{"num_hidden_layers": 12, "hidden_size": 256, "n_experts": 80, "experts_per_token": 2, "d_expert": 144, "d_shared_expert": 0, "hidden_act": "swiglu", "moe_layers": [0, 1, 2, 3, 4, 5, 6, 7, 8, 9, 10, 11], "router_score": "sigmoid", "normalize_top_k": false, "routed_scale": 1.41, "balance_loss": 0.00213, "balance_bias": false, "init_std_router": 0.024, "lr_router": 0.00126, "vocab_size": 32000, "norm": "rmsnorm", "norm_eps": 1e-06, "tie_word_embeddings": true, "optimizer": "muon_variant", "learning_rate": 0.00473, "batch_tokens": [65536, 131072], "max_seq_len": 1024, "train_tokens": 704600000, "max_steps": 8279, "dataset": "wikipedia_en"}
Below are experts of layer 8 (counted from 0) of a mixture-of-experts language model. Rows are named router (the router's row for the expert) and show model dimensions 0-255. Each number is 50 + 15 x the weight over its row's rms, rounded and kept within 0 to 99.
After each expert's rows: a language model's description of what the expert responds to; "comes after" lists some tokens at least twice as common just before its tokens as in all text. This comes from a sample of Wikipedia text that the model never trained on. Tokens count by the router's weight.

# expert 30
router:72 76 48 48 46 45 29 41 53 42 49 91 37 57 49 40 47 64 49 34 23 31 45 45 40 62 51 47 73 72 51 42 39 38 31 19 53 57 54 46 39 40 68 75 58 47 63 67 48 51 60 35 39 45 35 52 54 40 50 53 37 50 62 74 53 49 24 55 38 21 38 88 64 50 38 51 46 59 83 57 62 63 39 51 56 26 42 51 57 38 36 57 45 36 48 40 58 58 33 47 44 34 50 54 54 47 55 56 26 20 30 58 40 86 69 48 41 29 19 30 70 27 71 63 26 42 49 74 62 40 50 55 55 22 43 50 68 47 29 52 51 45 53 43 34 66 35 55 37 51 66 47 43 60 55 48 57 42 61 45 76 74 74 60 42 35 23 60 51 49 59 53 56 67 25 42 64 52 41 73 41 60 79 28 53 45 80 53 18 45 53 53 27 24 47 27 56 39 66 34 73 76 62 51 41 52 16 62 65 68 47 29 54 51 61 01 34 37 44 70 48 54 52 55 63 34 76 88 34 60 45 33 46 56 38 39 62 51 51 40 28 28 68 22 82 57 35 65 50 67 36 57 65 46 37 48
What it handles: Single capital letters inside abbreviations, codes and word starts, such as S in FIPS, N in TN, letters of acronyms.
comes after: " (", "\n", " \"", "-", ".", "/"

# expert 41
router:75 59 46 40 58 28 37 45 48 45 62 52 25 55 30 38 25 57 54 49 76 25 65 56 30 77 84 53 84 46 49 49 51 54 51 30 41 22 55 58 17 64 43 67 85 32 47 69 64 30 65 31 44 51 49 66 39 60 61 56 55 47 27 59 24 31 48 22 32 13 44 67 77 50 39 83 49 67 60 25 63 40 52 27 62 57 48 33 35 38 65 60 57 29 42 50 53 53 41 61 33 19 35 55 53 73 19 52 46 29 55 21 32 44 77 35 54 52 41 48 70 39 56 21 55 63 39 54 40 35 48 21 55 49 54 34 46 45 66 37 49 58 35 79 54 49 47 55 48 42 59 69 49 61 69 54 54 38 53 44 47 42 42 65 38 28 43 62 50 48 59 39 57 66 46 51 54 84 66 63 86 48 63 48 66 44 43 41 53 62 39 73 36 34 36 44 60 67 44 79 66 63 59 27 63 64 13 62 51 54 59 62 63 58 49 54 52 21 24 75 58 57 36 71 38 50 58 55 29 73 48 21 48 72 53 62 48 38 25 37 41 68 70 28 55 49 41 46 48 35 59 66 54 47 65 50
What it handles: Word-internal syllable pieces after an initial letter, like c-ub, St-ock-fish, P-out-ine, plus closing periods and brackets.
comes after: " C", " P", "C", "S", " S", " c"

# expert 21
router:50 55 78 46 50 48 37 30 55 49 83 49 26 68 23 50 49 65 67 52 31 25 42 59 43 74 46 50 65 55 45 60 55 52 31 50 65 48 73 45 39 40 51 46 59 62 69 42 55 62 49 50 49 45 48 46 45 46 45 27 48 68 50 77 40 67 12 35 26 57 32 64 53 59 64 52 43 27 28 26 66 47 22 46 57 34 30 63 53 65 77 71 36 41 45 67 54 59 54 50 39 63 43 62 61 37 25 56 26 53 58 32 50 52 65 28 32 34 42 39 54 41 62 66 69 69 59 66 33 47 46 29 43 33 46 15 62 40 58 50 43 76 27 58 62 58 26 41 38 26 35 55 48 51 83 50 57 52 60 24 66 61 78 46 55 35 53 64 65 63 55 84 63 36 39 47 67 65 41 65 48 48 62 21 67 53 68 71 46 47 53 74 38 58 51 71 55 25 74 52 68 38 46 16 64 46 29 52 47 49 51 58 69 64 49 50 83 32 36 84 60 43 12 49 34 61 60 75 39 83 34 39 29 52 34 28 25 44 29 49 59 47 20 21 69 58 49 45 39 44 49 47 71 56 64 43
What it handles: Prepositions opening a following noun phrase, above all passive by, plus with, against, after and despite, as in discovered by, erected by.
comes after: " by", "ed", " with", " due", " under", " to"

# expert 23
router:71 33 60 61 39 30 31 51 74 34 58 56 18 66 26 45 57 70 65 63 36 18 62 27 39 82 56 68 61 28 50 55 25 55 43 32 45 54 70 46 32 48 58 66 61 54 62 56 27 53 58 45 46 39 56 65 37 51 47 03 53 87 37 43 58 66 43 52 51 36 46 60 28 62 34 59 50 53 60 49 30 55 35 39 41 44 43 70 59 36 62 72 42 29 33 53 67 53 43 55 23 56 42 43 41 35 36 32 46 67 40 36 35 84 54 48 27 59 37 50 57 21 53 39 51 47 57 61 23 31 58 42 76 56 43 31 64 46 67 57 48 45 33 55 59 33 42 80 49 31 38 87 42 55 54 30 41 54 35 41 71 81 66 57 54 23 03 52 72 69 50 57 65 57 35 62 66 49 75 62 57 50 49 30 62 06 47 54 56 60 33 52 49 43 70 54 54 16 53 30 55 52 71 41 67 68 65 29 69 55 40 36 72 59 54 47 65 39 70 44 40 56 22 42 54 39 47 66 51 44 71 47 49 65 50 54 60 44 40 31 54 48 66 28 66 49 43 48 53 54 23 38 46 64 70 20
What it handles: Pipe separators and numbers in the middle of sports statistics rows, like wins, draws, losses and goal columns in league tables.
comes after: " |", " 0", " 1", " 2", " 3", " 6"

# expert 12
router:42 39 61 40 43 36 34 48 44 48 49 87 39 58 23 45 53 84 56 64 40 51 52 59 42 49 64 56 52 59 44 85 56 50 29 13 41 49 52 54 46 60 48 71 55 31 64 47 42 44 57 53 39 48 56 82 63 25 23 43 47 54 62 61 50 74 24 35 47 52 39 79 53 21 58 42 39 60 54 53 60 43 48 50 43 46 54 47 28 54 43 65 50 26 44 51 67 62 60 64 38 60 48 37 42 72 52 61 47 34 53 47 40 89 61 54 23 35 24 40 63 27 74 28 52 73 49 49 26 43 28 72 40 36 28 43 47 44 19 36 64 21 68 39 44 58 30 48 32 53 36 55 51 48 48 34 39 20 40 79 43 49 57 67 58 36 26 75 42 68 61 44 25 42 41 90 53 64 56 66 41 54 39 44 72 34 58 33 45 46 70 68 29 56 47 59 42 31 57 32 44 42 69 43 70 49 55 37 55 28 57 32 51 64 47 26 79 51 47 52 49 65 23 61 29 36 69 57 44 35 41 40 59 64 51 36 44 36 15 61 44 73 75 58 79 75 49 41 72 59 23 51 91 61 64 30
What it handles: Punctuation, numbers and symbols in geographic coordinates and infobox fields, such as the colon in FIPS code:, degree signs, UTC.
comes after: "N", ":", "W", " /", "E", "′"

# expert 28
router:83 36 76 60 62 19 29 17 77 39 48 62 40 77 47 40 39 60 51 73 41 40 72 49 25 72 71 36 42 39 42 41 55 36 65 48 58 38 59 51 24 58 75 42 56 58 56 66 35 34 59 56 58 39 58 42 51 16 34 08 30 62 65 62 28 33 00 72 47 50 42 34 70 51 63 43 46 45 49 44 74 52 62 34 59 37 26 44 44 46 69 83 59 32 44 60 42 69 75 52 58 26 71 60 44 47 37 53 65 53 41 55 37 69 72 52 28 65 39 46 71 43 46 39 51 68 51 58 38 52 26 58 38 36 46 32 61 39 69 41 67 35 54 42 37 53 40 60 39 61 38 62 46 60 62 46 61 51 47 46 61 74 55 36 56 36 42 59 67 53 53 43 47 53 46 54 80 47 45 54 50 42 64 59 41 32 73 82 40 33 70 68 66 45 64 54 24 44 64 50 80 78 44 22 33 40 64 47 70 62 34 45 82 41 39 46 59 39 49 57 48 57 25 62 68 45 57 52 52 52 29 12 61 58 40 25 48 55 39 54 28 50 43 46 62 84 53 58 54 25 63 30 79 29 39 39
What it handles: Adverbs, negation and contrast words after a verb like was or is, such as not, then, once, however, than, also.
comes after: " was", " is", " are", " were", " be", ","

# expert 63
router:65 51 35 65 52 17 52 40 66 78 61 75 23 76 45 34 77 66 45 61 21 64 66 57 39 70 71 36 81 42 38 60 57 56 47 43 60 61 75 52 42 55 82 36 59 37 63 41 48 50 84 50 68 29 43 47 56 26 23 36 42 55 44 38 52 51 35 45 39 22 39 69 70 54 79 47 52 29 53 52 70 43 49 44 46 28 54 52 24 60 53 47 33 09 49 55 40 63 64 53 26 54 38 69 68 57 26 53 23 47 17 64 27 41 47 30 21 32 53 22 29 23 44 46 55 31 44 53 60 40 35 36 38 40 47 46 56 44 59 56 51 60 51 67 64 48 62 35 42 31 36 57 47 66 56 39 35 25 33 47 54 64 43 78 51 33 41 56 86 60 47 46 74 61 31 95 75 50 62 67 52 39 65 24 76 34 56 29 35 36 47 62 34 42 63 48 54 50 40 50 76 47 53 38 65 54 21 51 61 74 49 54 50 51 28 63 58 52 49 52 70 34 34 54 51 27 70 50 50 49 53 44 47 67 45 55 28 48 41 24 50 43 74 53 49 56 29 48 49 63 52 66 71 69 36 36
What it handles: Compass words and river or coast terms in location descriptions, plus the or of after them, as in west bank of the river.
comes after: " the", " on", " at", " of", " north", " south"

# expert 8
router:84 50 67 45 50 26 26 48 59 65 58 81 52 64 40 41 51 69 36 76 37 65 82 54 41 56 65 59 60 57 35 64 58 50 63 49 46 59 68 35 28 62 56 56 75 43 99 51 47 45 65 33 78 46 54 59 41 37 44 39 41 19 53 32 48 57 32 64 17 54 36 57 56 59 48 57 21 33 68 45 56 66 52 45 50 38 45 62 37 21 33 66 29 36 48 44 63 53 47 46 42 22 43 65 55 59 32 57 39 39 28 64 28 53 43 28 68 54 34 67 55 39 50 36 73 46 63 44 20 63 60 39 49 57 48 20 45 55 62 42 60 47 45 61 62 57 44 55 57 55 64 83 42 55 62 47 49 31 34 59 55 64 33 64 37 24 43 60 41 36 90 48 36 46 53 43 78 62 53 68 55 54 54 23 65 56 71 45 44 49 47 44 26 28 71 34 47 26 69 34 62 71 57 49 54 29 37 38 46 61 45 50 80 63 43 35 66 48 61 62 72 73 37 68 35 58 71 69 39 72 48 38 70 53 46 38 66 04 34 49 29 61 47 40 53 72 56 46 56 27 52 50 76 72 58 33
What it handles: First word after an opening parenthesis, quote or line start, often in tables or infoboxes, such as (aged, (based, (pop., and table pipes.
comes after: " (", " \"", "\n", "-", "/", "("

# expert 17
router:78 47 66 19 35 53 50 38 72 82 58 58 58 79 63 34 65 63 55 52 56 37 51 30 30 63 86 43 44 44 51 50 59 41 42 51 72 41 41 65 20 50 77 72 79 37 58 32 68 25 64 07 68 49 47 33 55 44 57 25 55 53 40 71 32 38 44 58 31 48 65 66 59 57 64 51 32 35 55 52 57 37 38 51 46 59 48 58 45 46 77 51 51 37 63 67 63 56 47 45 30 49 28 78 39 26 13 35 51 40 46 26 48 35 47 61 18 32 25 23 45 20 46 53 43 52 64 72 58 17 49 51 38 45 39 37 70 40 41 47 53 44 51 59 57 67 36 68 20 51 49 59 63 29 77 76 45 15 47 48 35 64 59 51 48 38 14 52 56 57 46 44 53 25 72 66 58 49 69 56 35 52 45 44 66 62 46 54 36 45 19 82 31 35 46 51 51 41 50 39 52 69 52 65 45 46 43 58 70 48 63 35 41 63 39 36 50 40 61 56 42 46 07 44 48 53 76 46 47 62 31 37 55 61 40 43 74 37 61 28 23 63 58 37 70 45 71 47 72 41 51 56 72 68 50 58
What it handles: Dash bullets and numbered markers at the start of list lines in infoboxes, taxonomy and career lists, such as Genus, Residence, Founded.
comes after: "\n", " non", " co", " al", " All", " Al"

# expert 39
router:66 53 68 40 64 12 55 49 67 49 74 52 26 53 47 52 60 91 48 53 54 38 56 39 43 55 71 49 62 82 81 56 50 66 63 46 66 48 56 51 24 51 81 67 75 32 46 27 55 44 70 44 56 31 53 41 49 51 30 18 58 60 60 51 59 57 24 53 53 64 40 48 55 59 64 60 59 46 57 37 50 66 69 45 30 54 48 53 52 56 70 59 41 27 57 57 53 60 46 51 29 55 58 59 45 40 50 42 40 54 37 32 51 99 61 30 32 29 40 36 75 63 81 38 62 69 65 71 34 33 33 57 35 38 25 35 49 42 51 62 66 33 43 26 35 57 37 63 44 41 18 79 42 62 52 56 54 57 36 66 56 73 59 66 53 58 41 58 76 66 81 76 48 47 40 38 59 68 30 53 63 61 55 38 57 37 39 40 52 64 64 55 29 33 62 78 54 31 39 47 68 64 65 53 59 34 44 32 41 64 50 49 90 53 35 06 52 29 39 45 73 52 37 53 31 54 74 67 52 47 24 31 54 67 48 51 47 54 54 17 07 78 49 38 41 53 55 41 51 42 26 40 58 53 59 54
What it handles: Month names and the year or day numbers next to them in dates, as in 17 February 1991, April 19, 1959, in 1968.
comes after: " in", "|", "In", " January", " on", " In"

# expert 4
router:77 29 82 44 34 33 43 52 59 50 86 70 38 52 52 66 53 84 57 43 49 36 67 74 31 61 53 49 48 62 53 61 37 72 64 20 50 43 50 67 37 25 76 52 57 24 64 50 47 47 62 38 44 65 61 52 24 38 41 59 46 28 54 48 48 52 20 41 65 38 43 63 81 65 65 75 41 09 49 58 72 36 32 19 57 39 24 61 37 53 61 54 58 12 47 20 48 43 55 53 59 32 43 72 55 36 43 69 52 37 32 65 22 44 74 58 42 42 24 49 56 42 61 62 54 53 31 62 61 39 48 58 38 33 49 36 34 48 43 46 68 29 52 59 40 55 47 50 36 44 47 57 51 53 91 52 61 48 56 35 66 43 81 48 46 49 57 65 84 39 63 32 54 48 42 64 71 84 51 40 52 50 65 48 31 41 60 61 41 41 56 50 43 13 36 32 65 34 51 47 68 76 57 43 62 47 33 42 56 46 57 50 51 79 44 34 49 30 57 66 40 54 45 69 61 64 73 73 13 57 29 24 58 71 62 20 59 46 50 35 58 65 44 57 44 66 31 44 62 46 45 67 70 74 59 33
What it handles: Word-stem pieces inside a longer word, often after un-, re- or a hyphen, such as un-time-ly, Un-fort-unate, unre-port-ed.
comes after: "-", " ", " re", " un", " Re", " \""

# expert 53
router:81 37 97 35 52 19 46 45 51 55 54 74 37 81 31 57 54 65 75 70 57 46 74 59 24 76 62 59 59 71 63 84 29 39 72 33 62 42 71 54 41 44 64 45 74 30 42 65 62 38 61 33 64 28 48 42 30 23 28 42 60 40 17 55 40 53 31 59 44 34 37 58 61 37 52 49 36 45 58 37 50 69 60 44 61 44 41 57 32 40 49 63 42 41 61 35 41 46 57 32 48 57 49 57 58 28 45 52 31 57 52 48 19 60 71 34 47 76 29 38 55 41 73 67 41 56 47 65 63 26 23 51 45 21 46 40 55 45 49 45 69 64 46 67 42 43 23 45 29 41 33 51 54 45 52 40 28 52 47 47 53 71 74 31 48 39 57 66 57 52 67 60 52 37 35 55 59 51 62 52 28 14 72 31 79 33 48 25 38 47 44 54 39 45 46 66 40 29 82 50 70 58 71 34 60 25 37 59 49 56 45 21 47 51 42 59 71 53 55 71 51 54 16 55 45 69 60 57 51 54 70 47 52 47 36 48 35 30 46 32 07 59 61 24 47 60 69 51 47 41 43 27 24 42 26 42
What it handles: Possessive pronouns and adjectives before a noun in biographies, such as his duties, her acting career, own, Early life.
comes after: " a", " his", " the", " of", " in", " an"

# expert 58
router:87 65 55 44 39 09 36 52 41 46 73 62 24 76 34 40 40 51 60 43 54 54 46 31 30 70 58 46 56 49 58 74 65 52 50 50 61 30 62 56 60 33 64 39 46 27 42 49 63 58 62 44 51 16 70 41 40 26 32 46 56 84 51 69 22 71 46 83 50 36 28 80 45 56 42 71 51 54 52 22 45 40 64 61 39 45 12 41 54 47 47 68 48 51 33 52 47 68 71 62 32 53 45 73 61 45 36 69 41 44 45 36 58 59 63 34 22 22 14 54 54 32 61 38 50 57 48 80 37 48 41 48 52 26 58 54 65 55 62 36 63 43 68 42 43 53 40 55 64 52 00 51 45 60 49 30 47 40 46 67 68 53 41 64 61 36 55 80 74 43 64 37 49 34 40 63 71 72 48 50 54 62 68 24 54 40 45 56 31 37 45 69 59 40 41 44 52 42 49 51 74 50 71 60 75 39 66 39 81 79 60 20 66 52 38 37 54 33 65 71 69 57 38 48 42 33 76 67 31 48 48 22 64 74 53 56 37 38 50 45 55 49 41 44 43 61 58 53 67 42 28 70 60 41 45 23
What it handles: Country, place and religious names after of, in or the, such as Saint, Christ, Church, Spain, Islam, and "Order of Saint John".
comes after: " of", " in", " the", " to", " and", " from"

# expert 25
router:60 22 87 39 53 30 44 50 30 45 62 37 25 74 38 59 61 62 49 55 63 27 49 53 21 62 70 66 46 68 50 67 60 52 46 51 45 38 56 39 28 49 75 51 81 15 50 32 70 53 66 48 40 54 50 43 42 48 45 24 55 67 60 66 40 68 23 79 33 37 41 99 45 51 41 71 38 50 54 41 52 62 56 45 61 48 54 54 40 65 46 70 28 29 37 56 39 58 60 47 27 50 42 68 54 63 20 48 57 27 51 60 45 68 70 27 54 48 18 37 66 54 59 60 58 63 65 68 36 48 43 64 49 27 38 27 40 45 56 48 61 23 32 70 39 67 26 55 42 41 39 62 31 62 63 27 51 48 33 48 67 75 74 61 50 44 22 74 58 60 68 58 55 38 43 46 77 74 52 55 31 47 56 50 50 23 47 53 40 40 55 80 39 58 36 50 43 44 69 32 64 59 77 50 60 29 35 51 46 73 24 32 79 62 40 00 65 27 56 61 51 59 37 62 54 42 58 42 62 51 53 48 55 61 69 51 49 46 42 24 42 81 38 50 64 71 33 43 61 49 36 29 57 56 46 41
What it handles: Leading number pieces of years and dates, such as 18, –19, 160, plus ages and counts, often inside parentheses in biographies.
comes after: ":", " in", ",", " (18", " (", " on"

# expert 24
router:63 45 70 41 38 39 32 29 78 65 69 74 22 81 29 38 42 66 64 57 32 52 60 29 52 55 73 34 55 43 66 76 32 56 47 44 48 40 69 65 40 31 60 45 67 52 69 49 34 25 84 34 43 29 45 45 36 47 28 37 58 38 51 73 46 57 08 61 36 25 38 63 62 65 37 50 22 36 34 37 63 48 63 43 61 38 36 60 46 46 40 78 46 42 77 54 60 45 61 51 48 35 59 62 41 41 45 59 19 46 61 37 44 43 49 17 31 54 40 27 44 42 67 36 64 58 44 66 66 23 37 42 33 39 38 28 74 38 38 59 67 69 50 49 49 62 22 59 30 50 30 49 59 69 49 36 35 25 25 29 66 46 57 68 41 49 52 67 79 43 57 59 46 67 46 59 53 70 73 61 59 54 89 24 57 29 59 43 41 54 47 68 39 40 50 54 36 39 63 54 63 57 49 25 67 54 49 52 54 72 51 55 56 61 44 62 78 30 69 72 44 56 33 52 39 38 56 52 44 64 45 29 32 68 53 38 60 63 37 41 06 37 76 46 57 90 53 44 39 36 37 37 51 47 66 28
What it handles: The word "the" or "The", also its and entire, usually after a preposition, as in "in the town", "the entire".
comes after: " of", " in", " to", " at", " on", "."

# expert 0
router:93 38 61 35 47 33 31 42 68 75 54 78 25 66 34 27 57 57 67 51 53 32 46 54 38 49 68 47 61 60 43 75 55 57 47 49 32 40 69 44 55 25 58 66 55 40 46 47 32 53 48 20 47 30 51 66 38 37 56 65 50 47 55 73 41 48 18 36 53 65 42 81 60 53 26 54 49 55 49 53 60 59 51 38 33 55 36 54 57 66 47 58 46 48 15 54 49 32 54 58 59 33 46 43 36 33 50 55 51 71 43 23 44 54 44 48 49 46 35 27 60 29 59 52 33 38 56 50 55 34 52 65 37 44 28 31 71 48 47 63 45 56 39 30 44 74 37 56 46 41 22 61 42 51 47 44 37 31 56 49 46 71 56 63 58 19 30 72 31 56 66 41 41 44 40 59 63 86 53 56 62 46 74 36 47 65 67 59 42 34 54 55 18 35 49 28 78 19 73 49 92 77 46 45 50 30 57 51 66 58 56 31 57 58 40 03 46 28 52 76 59 47 24 57 41 31 63 82 47 36 56 25 62 71 61 33 34 58 43 37 11 50 53 27 80 74 53 59 72 39 25 51 39 45 59 34
What it handles: Single capital letters and Roman numerals starting a word or sentence, such as A in Class A or Army Group A, I, II, B.
comes after: ".", " \"", "-", ":", " (", "/"

# expert 29
router:78 72 89 12 64 36 58 64 70 36 68 90 36 66 40 39 29 87 62 67 35 51 60 33 32 54 43 51 44 54 32 56 43 18 35 33 85 48 47 60 41 60 75 66 55 44 68 38 68 55 59 55 63 37 49 59 54 35 35 53 58 31 32 68 32 73 27 53 46 40 18 84 51 44 37 71 56 28 43 63 62 61 35 54 57 49 39 55 49 51 89 46 46 41 48 75 62 49 75 66 40 40 49 65 44 62 52 55 49 48 36 44 46 57 43 66 45 50 52 44 59 33 42 50 42 39 53 36 59 24 24 33 54 46 59 37 50 51 42 41 58 37 31 55 36 49 43 70 39 34 23 62 58 36 46 69 31 49 41 37 71 62 66 41 59 32 34 80 58 32 46 45 52 81 56 65 99 57 55 55 41 64 55 30 77 48 42 65 38 47 59 75 42 45 59 59 42 44 69 70 52 74 44 45 68 32 45 58 62 65 80 52 67 53 33 22 72 59 43 68 65 77 19 45 43 61 63 52 46 27 53 37 39 45 54 52 45 35 53 68 43 67 54 30 57 74 63 33 61 41 40 53 74 42 57 52
What it handles: Field labels and their dashes in infobox-style key: value lists, such as Genus, Coordinates, Website, Type, Original language.
comes after: "-", "\n", " •", ":", " Binomi", " Type"

# expert 47
router:48 40 34 38 64 36 59 48 64 48 51 81 29 71 47 37 45 67 61 56 64 43 47 20 32 85 80 42 69 64 37 71 69 59 75 34 50 45 64 37 29 45 54 67 54 19 34 46 43 42 72 49 46 29 39 37 52 49 55 57 47 40 47 57 23 22 33 41 50 41 08 47 55 54 67 64 30 51 60 36 29 69 74 40 28 57 23 57 27 48 58 74 60 39 48 46 47 65 45 60 47 36 31 62 46 41 33 60 25 56 45 49 52 51 48 35 26 48 42 38 56 33 56 42 46 68 47 65 66 51 37 28 45 51 33 41 49 47 41 29 58 57 60 36 37 40 26 63 52 15 44 61 41 60 64 58 47 23 49 54 52 59 69 58 72 43 38 66 79 44 55 40 35 47 32 60 77 42 52 77 58 52 61 51 59 29 63 41 44 51 27 64 47 69 73 77 70 28 40 52 75 58 91 34 68 56 37 33 67 55 26 22 65 63 45 19 60 32 25 59 60 57 50 51 49 38 76 51 42 69 19 45 44 49 46 29 38 39 36 21 29 62 63 35 50 63 21 45 54 43 27 66 49 46 29 32
What it handles: American and other city, state and club names in sports schedules and results, such as Louisville, St. Charles, Everton, MD.
comes after: " |", " at", " St", " in", " University", ":"

# expert 35
router:69 61 60 21 52 38 54 59 60 32 57 95 63 55 23 36 47 77 51 46 36 53 47 52 48 59 62 44 84 67 56 35 63 36 77 34 54 52 60 57 42 59 69 48 69 43 58 31 32 35 73 40 07 33 72 64 44 26 68 37 52 41 21 61 39 61 23 48 58 47 67 41 60 54 27 73 57 31 51 28 10 67 62 58 64 43 23 54 35 74 31 72 41 26 74 58 49 66 36 56 40 38 43 54 53 58 18 62 28 57 49 44 44 67 59 55 23 26 35 38 64 24 68 66 62 38 56 42 50 31 37 37 41 44 45 51 44 49 46 61 45 38 48 45 68 52 32 79 28 41 32 75 71 62 62 22 43 43 35 51 40 76 47 80 45 42 21 58 79 68 59 59 47 40 57 67 57 62 47 63 47 49 62 46 71 33 54 56 60 62 45 44 30 39 72 56 64 42 62 33 72 67 42 53 52 33 53 67 75 64 29 46 52 46 42 42 74 45 63 42 57 47 07 53 48 38 64 56 39 61 38 41 34 61 29 45 47 46 50 22 36 59 51 55 50 70 51 61 59 30 37 33 58 41 35 51
What it handles: Tokens in sportsperson career sections and tables, such as Senior career, Apps (Gls), club / years lines, loan, Youth.
comes after: "\n", " /", "-", " played", " career", " League"

# expert 56
router:79 58 66 38 43 35 47 44 67 47 30 44 39 52 35 35 54 92 42 51 35 47 59 40 19 77 73 35 69 67 40 67 52 41 54 62 35 47 38 45 46 48 66 63 61 61 62 15 51 56 58 58 60 28 62 48 43 37 61 43 59 59 24 68 61 40 41 37 34 65 52 42 62 58 41 52 31 35 74 45 55 48 45 53 43 20 25 56 54 45 46 66 50 32 40 37 59 54 55 52 32 47 54 48 57 44 56 67 35 38 37 57 36 48 58 17 34 31 08 19 48 56 46 44 47 57 52 40 20 26 51 58 47 36 61 45 63 24 34 51 58 65 61 23 25 68 24 24 56 42 47 66 57 61 53 43 42 45 50 55 66 79 64 50 60 50 48 63 73 70 54 49 51 43 63 50 49 59 65 57 53 39 54 42 79 33 68 75 40 40 44 73 41 19 56 50 51 13 55 56 74 49 43 49 69 40 35 27 65 51 23 38 80 62 56 54 66 40 44 58 53 48 25 53 31 43 55 84 63 47 47 15 32 50 46 47 51 11 16 17 10 56 63 32 48 57 47 77 58 39 30 50 62 44 46 25
What it handles: Lone space tokens inside tables and lists, or a space before the next word, such as between list markers and entries.
comes after: " |", "|", " MPC", "N", "IUCN", " or"

# expert 38
router:70 54 65 33 58 37 67 40 63 50 63 99 36 74 36 23 52 92 69 74 37 39 76 51 29 73 65 64 81 45 41 67 43 47 48 58 40 41 81 58 42 37 66 87 59 60 39 53 27 32 69 30 53 39 30 75 55 41 42 33 65 60 39 60 48 44 27 42 24 49 26 73 39 68 55 57 37 66 34 28 56 70 49 44 60 39 31 62 68 53 50 53 32 49 56 52 41 55 54 70 28 34 38 67 42 41 41 60 34 46 47 33 42 68 57 61 18 47 47 41 56 40 63 51 23 44 76 59 45 27 58 53 53 45 55 32 58 45 31 73 19 46 38 42 46 40 45 28 39 43 38 49 59 40 79 65 42 63 47 62 40 70 79 65 68 57 50 30 47 71 54 53 53 32 50 72 51 70 69 80 47 67 57 47 47 34 55 79 70 46 50 67 48 29 65 43 49 33 62 52 74 45 53 42 65 55 36 64 44 62 60 41 75 52 27 30 71 54 53 42 48 48 38 44 48 34 72 80 39 50 55 44 37 55 66 32 44 40 37 30 52 57 50 36 53 48 67 53 68 16 52 51 62 59 59 30
What it handles: Pipe separators and column header words in tables of elections and sports statistics, such as Votes, Candidate, %, Pld, W.
comes after: " |", "|", "\n", " %", " ", " Votes"

# expert 48
router:65 52 63 21 47 09 21 51 83 38 62 55 53 46 16 45 46 62 59 29 18 47 65 24 21 50 50 42 72 48 36 44 53 37 36 40 64 60 49 37 38 44 77 60 48 73 61 33 50 52 50 47 38 46 44 63 57 74 46 52 51 38 30 64 37 66 40 53 33 53 41 99 41 62 36 66 67 42 47 54 29 67 60 46 59 32 31 42 51 46 49 68 30 20 50 49 64 47 65 67 28 42 49 45 46 47 33 67 52 49 32 56 50 68 45 62 25 31 29 58 69 39 44 27 52 59 58 51 55 37 37 49 54 47 63 40 48 36 66 48 43 38 57 28 52 54 32 49 36 36 05 60 43 43 59 52 32 38 41 34 48 56 57 38 54 41 12 66 51 87 60 65 34 45 46 51 56 50 58 46 22 56 84 41 68 49 83 67 27 58 61 65 38 33 45 38 38 49 55 68 49 56 64 42 40 33 52 72 80 39 45 51 44 58 66 34 56 49 66 72 82 59 24 72 43 43 49 57 16 47 42 27 57 46 37 29 73 57 37 39 36 57 65 57 71 59 52 48 65 61 33 24 58 62 87 46
What it handles: Taxonomic infobox labels and names such as Genus, Species, Order, pieces inside InChI chemical strings, and country names ending location phrases.
comes after: ":", "-", " Species", "idae", " species", " Family"

# expert 10
router:72 36 45 45 61 46 21 29 51 51 75 77 19 68 27 51 46 82 62 38 35 48 47 13 37 48 54 59 43 54 60 32 54 44 58 30 53 28 57 49 32 62 53 88 56 31 82 34 60 54 63 72 66 35 45 50 48 18 39 36 36 70 39 47 39 43 27 39 47 44 42 56 45 77 40 80 53 64 65 60 38 63 34 37 50 42 42 43 64 65 59 76 38 40 44 23 57 55 52 45 40 56 45 52 57 52 42 48 41 54 29 42 25 79 63 40 21 59 40 49 45 30 61 46 63 42 42 71 52 16 62 54 52 47 29 22 61 55 48 52 52 70 59 41 59 26 37 66 32 37 20 64 59 56 56 37 43 58 50 39 41 66 42 70 63 28 35 88 56 97 73 70 76 49 43 67 76 42 68 64 41 30 53 48 39 46 58 63 36 46 41 58 44 45 50 52 57 16 49 55 54 69 41 34 39 62 38 39 44 66 33 51 72 51 28 79 55 24 75 69 46 72 34 57 48 45 54 66 40 56 50 41 50 73 45 58 28 40 18 46 37 50 74 51 62 77 48 41 51 39 41 38 43 72 62 41
What it handles: Pipe separators and cell contents in Wikipedia tables, such as row numbers, years, election results and squad position codes like FW, MF, DF.
comes after: "|", " ", "-", " 2", " 3", " 4"